Weights of a small mixture-of-experts language model, trained from scratch on English Wikipedia.
Experts: 32 experts in each of 4 layers, 1 pick a token, a sigmoid router.
Training: a variant of SOAP for the experts, 1120M tokens, 8545 steps.
Below are experts of layer 5 (counted from 0) of a mixture-of-experts language model. Rows are named router (the router's row for the expert), down (a neuron's output weights, with its number) and show model dimensions 192-239. Each number is 500 + 25 x the weight over its row's rms, rounded and kept within 0 to 999. Numbers have three digits each.
Before each expert's rows: "comes before" lists some tokens at least twice as common just after its tokens as in all text. This comes from a sample of Wikipedia text that the model never trained on. Tokens count by the router's weight.

# expert 14
comes before: "1", "2", "born", "S", "C", "The"
router:536534474518530516492504487517523532501508541531470534474517514549501496481506482480515514526520489455511443470512494518504510525500542485528477
down15:504504479473494490493532528532480497513484455532523528558494517487483478505545521492520496472505475513506468479525499527488541486470437504488511
down16:537540499497492527455498508504437464488520506532468509505509537481492498496520487498489514512516490494532494533527542575524541499514537521518501

# expert 22
comes before: "°", "″", "′", ".", " /", " School"
router:486533491504518504484492439513521525481544462498500506495479469517534525487527463490494504510496505475516462490468478510519508511478519485556512
down9:463512475496487491482499483515507469495464482473502521489523520490506444482508477485500490520481525498510493494490471503516519524523488517475486
down10:494531513480491507501541489495482494501491508502489475481490492510491493508462505477472524504509482520490528511469565472507441522509493494487499

# expert 11
comes before: " the", " ", " than", " a", " his", " −"
router:475519484498503459477522493533531479482540513511507475484556501494460503488532484431488456499537484519465501488498507501475477509498482443553463
down6:462555496521513499494556531470494487502508553487492509504467466467474517479504486512555530558516501501533535524486524505506489538481517505473503
down7:490513501492460511502500506532477486521488501463525515475508466441549535503537480471545516483551516479481475499533492500471534481484520538549500

# expert 21
comes before: "0", "9", "8", "5", "7", "6"
router:563531470530504465478473453518503495454475484515477473479548488533507496493518483516501483498487460494506451510491554496498503485529474468532463
down6:529481457575503481514512481468562559523512487534531507431523514519488489495490517510508445510509486495509485483479509525478462496563489487519508
down7:476489502474530478474493545500530470478484456495533524510508505454523452500530480507495509514505488462485523529525555497502521516496458485535505

# expert 19
comes before: " a", " the", " an", " well", " not", " also"
router:520547482518480511493468505522480476508492562478497518521540508541545492531504507483485486479489491500540462544477562486528518524508477478552493
down6:487548492504477513478555532473519473533508507517475488534479485541512514430496455528511536538496550499541524461448506469559491504537514514508479
down7:497452482510560559511547484474500533514458521476546494481469545518488502508451551493487520498494529552487500469487491524510505502475503478467474

# expert 27
comes before: ":", " he", " year", " time", " is", " name"
router:497512548513465506545550497492514512504535450486465498511525540524545521486520507487466563549491506565517485494515512493534500514456471501544547
down6:524499501497524512505524476514490472458516442485519470490528527487471498521456458486505488463562460528478502493509489468493547552477493501478505
down7:510485530532488534519493508520531511500498489484484520453466512463513511502497530488525491533476537459519517543511516515468490503514488540459509

# expert 29
comes before: " the", " a", " his", " other", " its", " an"
router:520514456512484494480528484503501511485492529519518480540483500538488522518492547536541468540523461515477499505504540505489510533514503474538463
down6:438459465520490467511524456522579495493520538486517499501509488502510506474496556459527505466503468464507517509501438479513459543474522491522475
down7:522486550535457537472529487511475494502540483523489527491552528525546476517501470469493482538480497488511540520553529470555515486478454486546555

# expert 20
comes before: "1", "2", "3", "4", "5", "6"
router:532517469519525513467520488562502547480516484498478549508524525511526463535495492465516522483518441521526494501459507482490504521537481524534466
down0:520530497525518480505464476494489509475500534497495518523527521448468498481499485492522489458503484470507488536496533530472500499485499476480527
down1:474501472503499528523533480495448504507531485451554492510444483497508497570516489542481561509506495481459515455485454455494487482520507502480495

# expert 18
comes before: " ", " \"", " The", " %", " Votes", " A"
router:516520499549493504510510452548534471496500521527484508499483507528492524507479506437491513476519492509545467513466510530500507533480526465510469
down6:519503510503523527517507522495479504493459504521511535524540445534508546523523518536496474479496499562481478497522488508495504514445479508468506
down7:527511522490461502520486483476472499477524550500504492499521539492528503515476446517527473486461498558478505473506485459483454520466534501514522

# expert 28
comes before: " and", " which", " but", " who", " a", " with"
router:517505513506510514471489460546544489470534518515474512470528495489500504505491512505432535469541477490520518522465513530503526556542500509515502
down0:438513522496519529543511479478517503478483483465486468476513504511478474518506507512505479481486521545517521496523484513500480544477515498506461
down1:406459503505523467498506533471525502541520490502492508440512462471510502528471478511493516486500451510477521513525495443411487518519537504468493

# expert 30
comes before: "s", "t", "up", "ed", "ing", "er"
router:521509492525451497467537454492509511456530474498510494490516478508494506543534497494531491505509503510491535496525502484470487489496510484512505
down0:526467491493498487489536475498532497539491546491478537507498518506502506518529545521501485524518505490496518474532501465466487529497503521494451
down1:519500501506533495489473507508431490495485442492486481491481532519521468494586488497520450498489490503522461513543490501495515492500487465536495

# expert 8
comes before: ")", "–", " |", " (", "6", "0"
router:555485499534522492491473461523475467509491489481528500509492537485529506522503487454463541535511496510491530500529502488514504503483513542504492
down9:495540478475493503487495500535497463499532484506493474597485504486542509479521490459504509495453518469491493506536511491446511496507509511480507
down10:465497479500478464508514496478484494485504485480487497503473526517488501474502466520541478530484450509465524523529519505470501502522478535468428

# expert 13
comes before: " ", " York", " States", " Zealand", " Kingdom", " Jersey"
router:502535531543488509496491501494497499505514490506487498503508476486516589505495507511469488558490480485491505491491515497546522483503497474503509
down9:506519534507490518475496517501505509491496516491507457482513496507499485533509498466494505483537556502493509526519456535522462512510495478524535
down10:482518524503467490516491475507476492467497510526506491529487484506467527493492492497515534505504490484496494506502503490516503535483479538481526

# expert 9
comes before: " |", ".", "–", ";", "5", "0"
router:544497475551514469544443495517520498471514485478474502511531506526485508516539484514449472498527484505514475554523507494497550521467488474475505
down6:521496476468528483501542497483526498539501469497542487492491455519522512513519497513521485436509488448522543512458525527480504519460497474508529
down7:496513491533501535489539512499520508493507502473463510515494445521529521565488509521452477491535439451494487488517545503471542516479532504489549

# expert 7
comes before: ",", "9", "8", "7", "6", "."
router:511522484582524487487474487498515523483500522526536471484464516493435490515501489499467506496481464476523502509487551446467549512511501494520438
down6:520530465487508526499522542497534503466531494515493535514446498508448481516506507503495509538514476531500446474493491505513474522524542497501490
down7:531535524484520530460508473461494523519483528482506508515511495479509518500498492521470495510468467537471525487499480520482491515473499519526502